From a checkpoint of a small mixture-of-experts model trained on Wikipedia: a softmax router, a variant of Adam for the experts.
Below are experts of layer 7 (counted from 0) of a mixture-of-experts language model. Rows are named router (the router's row for the expert), gate (a neuron's input weights, with its number), up (a neuron's input weights, with its number) and show model dimensions 0-255. Each number is 50 + 15 x the weight over its row's rms, rounded and kept within 0 to 99.
Before each expert's rows: a language model's description of what the expert responds to. This comes from a sample of Wikipedia text that the model never trained on.

# expert 58
Description: Symbols, hyphens and letters within chemical names, InChI strings and abbreviation lists, such as 13H, -tetrahydroxy, IL–6, GER.
router:23 50 20 53 43 57 65 74 50 29 33 58 50 26 41 48 44 68 74 53 22 34 59 47 26 53 46 67 49 49 39 55 45 50 73 40 38 47 45 18 69 54 53 34 46 26 54 49 36 27 73 67 69 44 46 79 20 51 66 30 29 47 50 50 81 41 48 41 24 48 71 40 27 37 93 66 32 66 62 26 28 53 65 41 07 39 31 39 75 60 59 36 36 53 50 78 86 45 63 49 29 51 27 52 42 57 53 26 68 46 31 59 37 48 34 58 43 63 44 53 50 68 19 26 54 33 48 48 28 44 53 45 43 44 47 33 54 25 63 62 46 37 50 52 41 55 52 48 51 40 34 73 22 39 55 46 35 70 36 54 44 50 59 26 50 43 22 69 74 64 55 59 61 75 60 44 66 58 44 55 31 64 49 48 44 47 61 49 35 35 61 38 47 40 30 41 69 64 55 42 21 71 32 65 71 53 39 46 61 66 26 71 35 48 41 51 31 45 43 38 38 58 55 49 68 59 62 41 45 18 26 54 52 36 51 46 20 52 47 35 38 70 29 55 45 30 35 62 32 65 73 52 31 75 56 47
gate1:57 36 63 69 55 51 52 46 19 58 64 33 77 42 53 49 55 23 64 44 41 56 52 53 61 57 61 58 79 50 54 37 33 56 45 71 49 48 53 62 56 41 57 41 50 51 56 59 42 59 71 47 48 64 43 31 58 21 33 44 37 63 62 58 56 46 35 76 58 54 53 69 56 45 58 31 48 54 34 47 65 50 45 61 42 62 35 54 42 54 11 43 82 44 77 61 48 41 55 55 42 63 70 58 89 47 51 56 51 62 33 54 41 60 35 53 46 55 64 28 46 32 45 61 71 54 36 43 74 73 72 58 48 15 40 64 40 40 39 43 64 55 54 71 68 78 39 57 60 65 52 63 27 56 68 46 58 68 52 66 46 64 31 39 29 65 81 46 40 50 44 50 66 46 38 56 47 40 65 45 66 86 76 77 71 36 43 49 67 59 52 39 59 63 66 66 62 38 59 58 61 29 59 77 28 43 36 18 58 67 92 30 30 48 43 94 80 39 43 77 68 80 46 74 08 40 36 14 50 62 66 40 47 55 43 63 56 30 45 62 59 46 66 67 32 55 68 45 21 57 39 28 61 33 51 39
up1:80 56 38 74 52 04 19 35 33 49 66 65 62 30 72 51 41 52 40 62 54 33 72 71 56 21 49 41 65 76 72 36 44 57 52 53 74 64 50 60 72 50 37 37 55 59 56 43 38 53 56 34 65 52 62 27 20 44 54 51 50 56 55 64 52 46 40 48 33 45 62 66 39 45 56 42 31 79 51 71 50 38 38 72 49 58 39 63 69 57 47 25 46 74 18 51 29 74 51 39 34 42 49 33 21 53 47 53 44 46 57 39 29 31 49 60 55 49 71 31 39 29 43 43 46 39 68 41 80 45 60 56 72 58 16 40 52 61 52 44 44 39 36 00 37 56 48 59 41 22 46 42 46 50 48 44 20 56 15 55 61 36 62 36 70 63 42 56 37 53 67 42 34 61 44 69 62 49 61 69 41 39 42 51 53 49 55 23 48 50 76 59 36 68 77 86 63 58 60 64 37 30 63 52 60 64 72 60 49 53 71 29 81 35 60 40 55 58 41 49 22 46 59 36 47 54 50 42 75 56 79 39 27 55 45 62 34 54 74 44 21 29 61 48 28 44 52 45 76 52 57 49 20 37 48 29

# expert 49
Description: Tokens starting a new clause or cell: One at sentence start, pipes after quoted episode titles, A, numbers, and director names.
router:42 62 66 34 43 22 52 73 23 40 43 61 61 45 45 41 70 68 34 47 31 55 53 40 37 46 56 31 30 69 65 59 48 31 64 33 44 63 43 27 39 62 44 34 42 65 67 23 43 40 68 79 75 18 44 64 46 58 74 42 43 55 57 73 51 51 55 58 23 34 30 38 73 49 53 35 68 18 56 30 19 60 46 47 38 34 53 35 43 39 54 65 23 62 54 55 62 38 68 48 20 56 51 60 13 51 52 33 37 44 32 62 56 27 43 46 44 77 31 33 59 53 57 36 44 43 54 54 44 52 20 42 54 36 52 18 55 51 71 59 44 72 56 60 73 70 57 65 52 35 57 41 56 41 56 65 68 51 67 63 35 47 50 48 57 52 34 58 78 60 23 68 59 58 71 40 31 67 40 23 45 51 52 63 36 64 67 79 62 30 66 69 61 68 23 23 66 63 55 41 31 57 57 71 54 53 52 35 69 69 52 73 54 28 39 49 24 68 54 41 58 57 63 58 49 73 65 52 53 57 41 43 33 38 41 42 42 88 43 44 40 45 15 46 42 39 12 62 35 29 66 68 21 69 57 55
gate1:64 68 52 47 34 48 63 56 57 44 49 32 29 37 49 52 30 31 46 59 27 65 39 57 47 47 40 52 25 31 59 60 47 54 53 55 43 65 34 49 66 57 68 47 70 56 45 48 79 75 69 00 03 25 71 54 78 61 65 61 46 62 51 66 47 52 55 76 55 63 66 48 53 54 34 54 65 56 52 54 39 52 48 28 49 67 52 69 46 36 37 40 52 38 57 78 44 51 52 57 53 25 48 36 41 46 41 30 42 28 87 55 39 18 62 55 63 56 63 61 45 37 37 31 40 35 50 29 67 67 52 57 41 46 61 36 34 40 46 66 93 10 42 72 38 47 38 36 44 45 32 59 48 62 53 67 43 63 52 41 47 47 49 46 48 34 23 54 42 30 51 49 88 44 50 72 37 83 53 17 37 46 20 36 52 41 37 39 74 55 40 29 51 58 84 50 38 50 33 65 50 41 77 38 38 44 53 70 36 39 66 79 44 41 44 51 27 30 18 42 54 66 46 48 63 48 54 56 64 34 49 26 38 02 54 41 73 61 52 38 48 41 70 49 43 52 59 59 54 52 46 34 61 70 32 53
up1:51 45 17 60 43 51 52 11 70 63 39 62 46 59 47 18 71 46 50 76 56 70 51 31 59 32 59 57 37 29 53 38 65 60 46 20 35 58 32 57 38 49 62 90 69 48 53 55 66 50 56 41 25 53 71 57 73 75 56 53 32 55 62 46 62 71 51 52 53 61 20 38 57 56 54 44 58 26 57 42 40 45 48 37 76 57 58 39 67 48 33 44 56 62 58 87 50 53 64 34 57 22 80 61 55 48 43 36 36 83 39 52 47 58 52 41 53 63 54 38 37 65 52 47 56 53 48 36 48 63 50 26 43 33 46 43 43 11 48 54 58 43 65 64 46 46 58 37 33 39 69 45 38 55 32 70 47 45 57 67 64 73 45 66 60 47 62 39 60 47 06 56 70 23 50 58 38 65 31 28 58 56 66 54 40 39 29 32 28 41 42 40 21 22 57 52 66 44 47 53 54 19 49 59 59 38 26 61 79 48 59 63 49 52 40 40 57 22 26 23 66 70 46 42 55 45 61 41 48 56 85 27 50 48 61 54 82 73 67 60 81 66 36 90 44 43 48 45 48 63 62 43 78 54 61 72

# expert 22
Description: Year prefixes and digits in tables and lists, such as 201, 199, plus pieces of transliterated or Cyrillic words like ak, к.
router:22 35 43 36 48 43 50 81 41 37 31 54 63 41 44 57 26 70 36 48 30 36 59 47 34 56 56 40 18 43 44 46 41 41 73 33 45 46 26 40 67 67 22 34 61 50 72 54 72 59 63 61 78 38 61 63 35 41 88 37 41 51 59 54 66 50 49 19 28 56 48 35 81 37 81 49 61 44 69 29 28 55 66 63 41 65 55 34 66 56 62 66 32 56 51 60 66 46 58 53 35 73 13 70 33 58 39 35 36 44 52 50 78 26 52 36 52 82 37 49 55 43 50 39 57 38 51 51 70 66 23 54 60 63 56 59 54 25 43 61 37 47 45 53 57 51 52 49 35 56 37 79 40 42 69 42 52 63 40 63 40 37 55 51 56 48 39 27 59 49 17 72 33 80 73 38 63 34 40 39 36 41 55 30 34 14 57 60 59 39 66 65 40 64 35 47 72 69 52 61 52 52 33 44 77 79 38 41 58 59 29 62 59 26 45 22 40 55 36 37 56 55 41 60 42 75 70 57 42 69 32 53 67 53 54 52 23 67 53 43 50 61 22 51 45 43 28 50 51 40 76 69 21 88 38 53
gate0:77 65 71 35 31 71 45 61 38 84 48 48 44 54 42 37 36 54 48 64 19 63 69 41 90 21 66 38 54 52 64 55 76 53 58 63 61 55 37 57 58 47 36 47 29 33 56 42 55 56 48 48 51 49 43 50 73 89 43 41 41 68 57 41 30 50 40 88 61 41 45 53 36 89 31 63 13 42 41 59 54 43 65 45 43 26 41 68 59 60 54 52 42 58 63 17 58 46 54 60 48 56 42 45 61 65 46 66 66 61 68 36 42 61 61 61 27 54 51 64 84 59 38 25 56 51 23 45 53 64 45 69 31 37 45 49 22 44 39 70 77 35 38 67 23 79 42 54 61 67 63 47 56 55 53 41 42 42 60 29 56 63 42 53 48 32 58 49 47 43 73 48 67 58 31 70 45 42 40 51 89 56 32 46 50 35 57 67 76 71 53 34 59 61 37 55 46 58 42 15 95 51 32 61 28 41 47 46 34 65 77 66 32 41 64 39 49 40 51 71 52 30 41 53 66 48 60 69 58 43 56 76 55 46 45 46 40 31 42 48 58 29 28 45 56 78 48 19 49 40 35 20 36 43 38 32
up0:56 44 41 52 36 83 72 32 71 26 52 49 46 84 54 64 31 66 40 48 45 45 36 63 31 39 49 80 50 55 68 52 57 63 56 64 97 71 60 56 67 58 41 41 26 42 43 63 33 55 37 44 41 57 45 53 48 09 58 42 36 43 56 32 64 55 48 52 53 78 64 45 34 41 45 45 71 66 61 48 37 56 56 34 77 67 71 61 31 52 55 57 46 52 60 38 43 37 34 62 64 62 47 70 54 66 59 39 51 55 63 57 38 58 66 52 62 45 34 44 64 51 42 53 26 48 52 58 03 58 49 43 64 51 68 49 75 79 60 58 50 54 47 32 38 38 69 55 69 11 54 61 31 61 13 39 50 14 51 30 52 51 32 25 47 64 55 33 48 43 55 37 49 34 51 37 42 63 35 62 43 52 32 43 52 67 69 43 59 43 55 68 57 56 67 18 49 53 31 45 61 66 91 59 81 40 54 54 62 26 41 34 56 45 69 57 10 53 55 37 78 38 64 38 66 42 53 70 30 26 68 43 55 50 33 27 58 33 69 37 50 37 59 57 60 70 48 42 31 14 41 79 60 24 59 49

# expert 62
Description: Opening piece of a proper noun or word right after the or of, as in Con-go, Al-lied, Or-thodox, mon-archy, El-len.
router:61 45 77 58 42 26 45 22 58 43 33 26 26 75 43 26 49 59 46 53 52 43 44 64 55 26 41 39 31 36 65 57 64 42 42 45 44 69 33 59 45 86 62 70 50 18 38 34 55 67 48 70 28 78 67 59 73 67 65 56 63 55 34 59 53 45 29 45 57 67 64 40 35 62 60 65 55 55 51 55 47 24 48 55 68 55 56 27 55 64 67 51 35 41 59 31 34 69 66 52 36 31 35 35 67 41 58 52 79 67 67 57 25 32 78 71 45 54 53 32 64 60 59 49 49 46 35 23 70 36 48 35 37 75 67 36 34 79 49 32 66 37 41 46 34 70 71 38 50 29 43 53 45 41 66 48 18 58 24 49 57 67 59 46 65 33 42 49 62 73 49 62 66 35 60 41 49 46 48 61 22 45 44 65 74 49 73 72 48 32 53 60 50 32 59 43 28 48 46 73 48 48 35 38 56 56 43 68 46 31 51 58 54 48 35 43 18 55 53 76 42 48 34 47 72 45 08 42 70 22 73 34 75 38 47 27 47 22 64 67 67 70 67 46 60 57 58 65 41 33 29 57 68 17 57 63
gate2:41 76 48 65 70 39 25 52 68 36 46 58 22 22 35 44 48 53 28 37 57 30 33 78 63 48 26 59 31 47 65 47 24 82 61 51 66 44 94 66 45 45 51 32 45 64 35 74 52 42 61 58 56 48 50 39 48 31 32 46 62 54 63 40 41 54 48 38 77 65 66 41 38 32 52 53 46 48 53 40 51 54 62 88 55 56 56 54 62 55 18 41 31 52 34 50 54 47 25 65 64 39 56 56 59 38 57 54 44 47 55 44 46 66 56 81 51 60 38 28 38 50 39 83 41 35 73 59 46 33 64 68 71 32 60 49 75 66 73 62 28 32 57 34 25 37 26 57 58 68 58 37 34 43 68 45 66 50 91 50 11 56 45 42 38 45 55 26 53 53 70 65 40 59 63 39 55 32 45 28 37 42 61 58 30 63 30 42 40 52 51 44 43 37 15 53 63 40 45 56 53 35 66 46 58 59 39 31 26 42 65 54 39 93 54 57 43 31 45 66 37 46 35 61 55 62 66 39 46 66 19 75 44 55 56 57 75 57 45 47 24 63 78 43 23 33 45 36 57 32 56 47 58 27 17 43
up2:43 53 40 49 38 37 69 46 53 46 73 58 80 42 52 58 56 38 37 33 59 55 44 50 61 35 42 83 58 37 11 62 61 69 38 63 67 52 59 34 73 61 78 79 35 40 40 52 54 47 36 58 42 49 46 49 39 59 57 57 57 36 51 59 74 51 61 47 51 31 47 61 49 31 75 56 94 57 21 50 54 38 38 20 61 59 52 43 38 45 45 27 46 28 34 58 39 63 37 43 42 43 29 48 58 57 20 47 38 68 23 56 47 71 52 35 49 40 44 46 49 58 59 49 46 50 54 52 42 26 05 32 28 31 72 45 83 48 43 36 50 30 76 48 65 33 22 56 67 63 72 60 36 60 63 67 48 56 40 56 50 69 39 62 61 39 59 69 55 51 23 72 32 47 74 60 38 49 60 48 36 50 47 58 40 73 48 57 88 58 54 60 45 42 70 40 43 18 49 21 40 60 36 44 82 38 50 44 45 69 76 51 35 62 48 56 73 73 55 46 51 68 57 49 59 61 38 59 69 59 67 35 60 52 62 44 51 93 73 18 58 58 68 44 45 25 55 69 32 20 40 54 76 71 62 25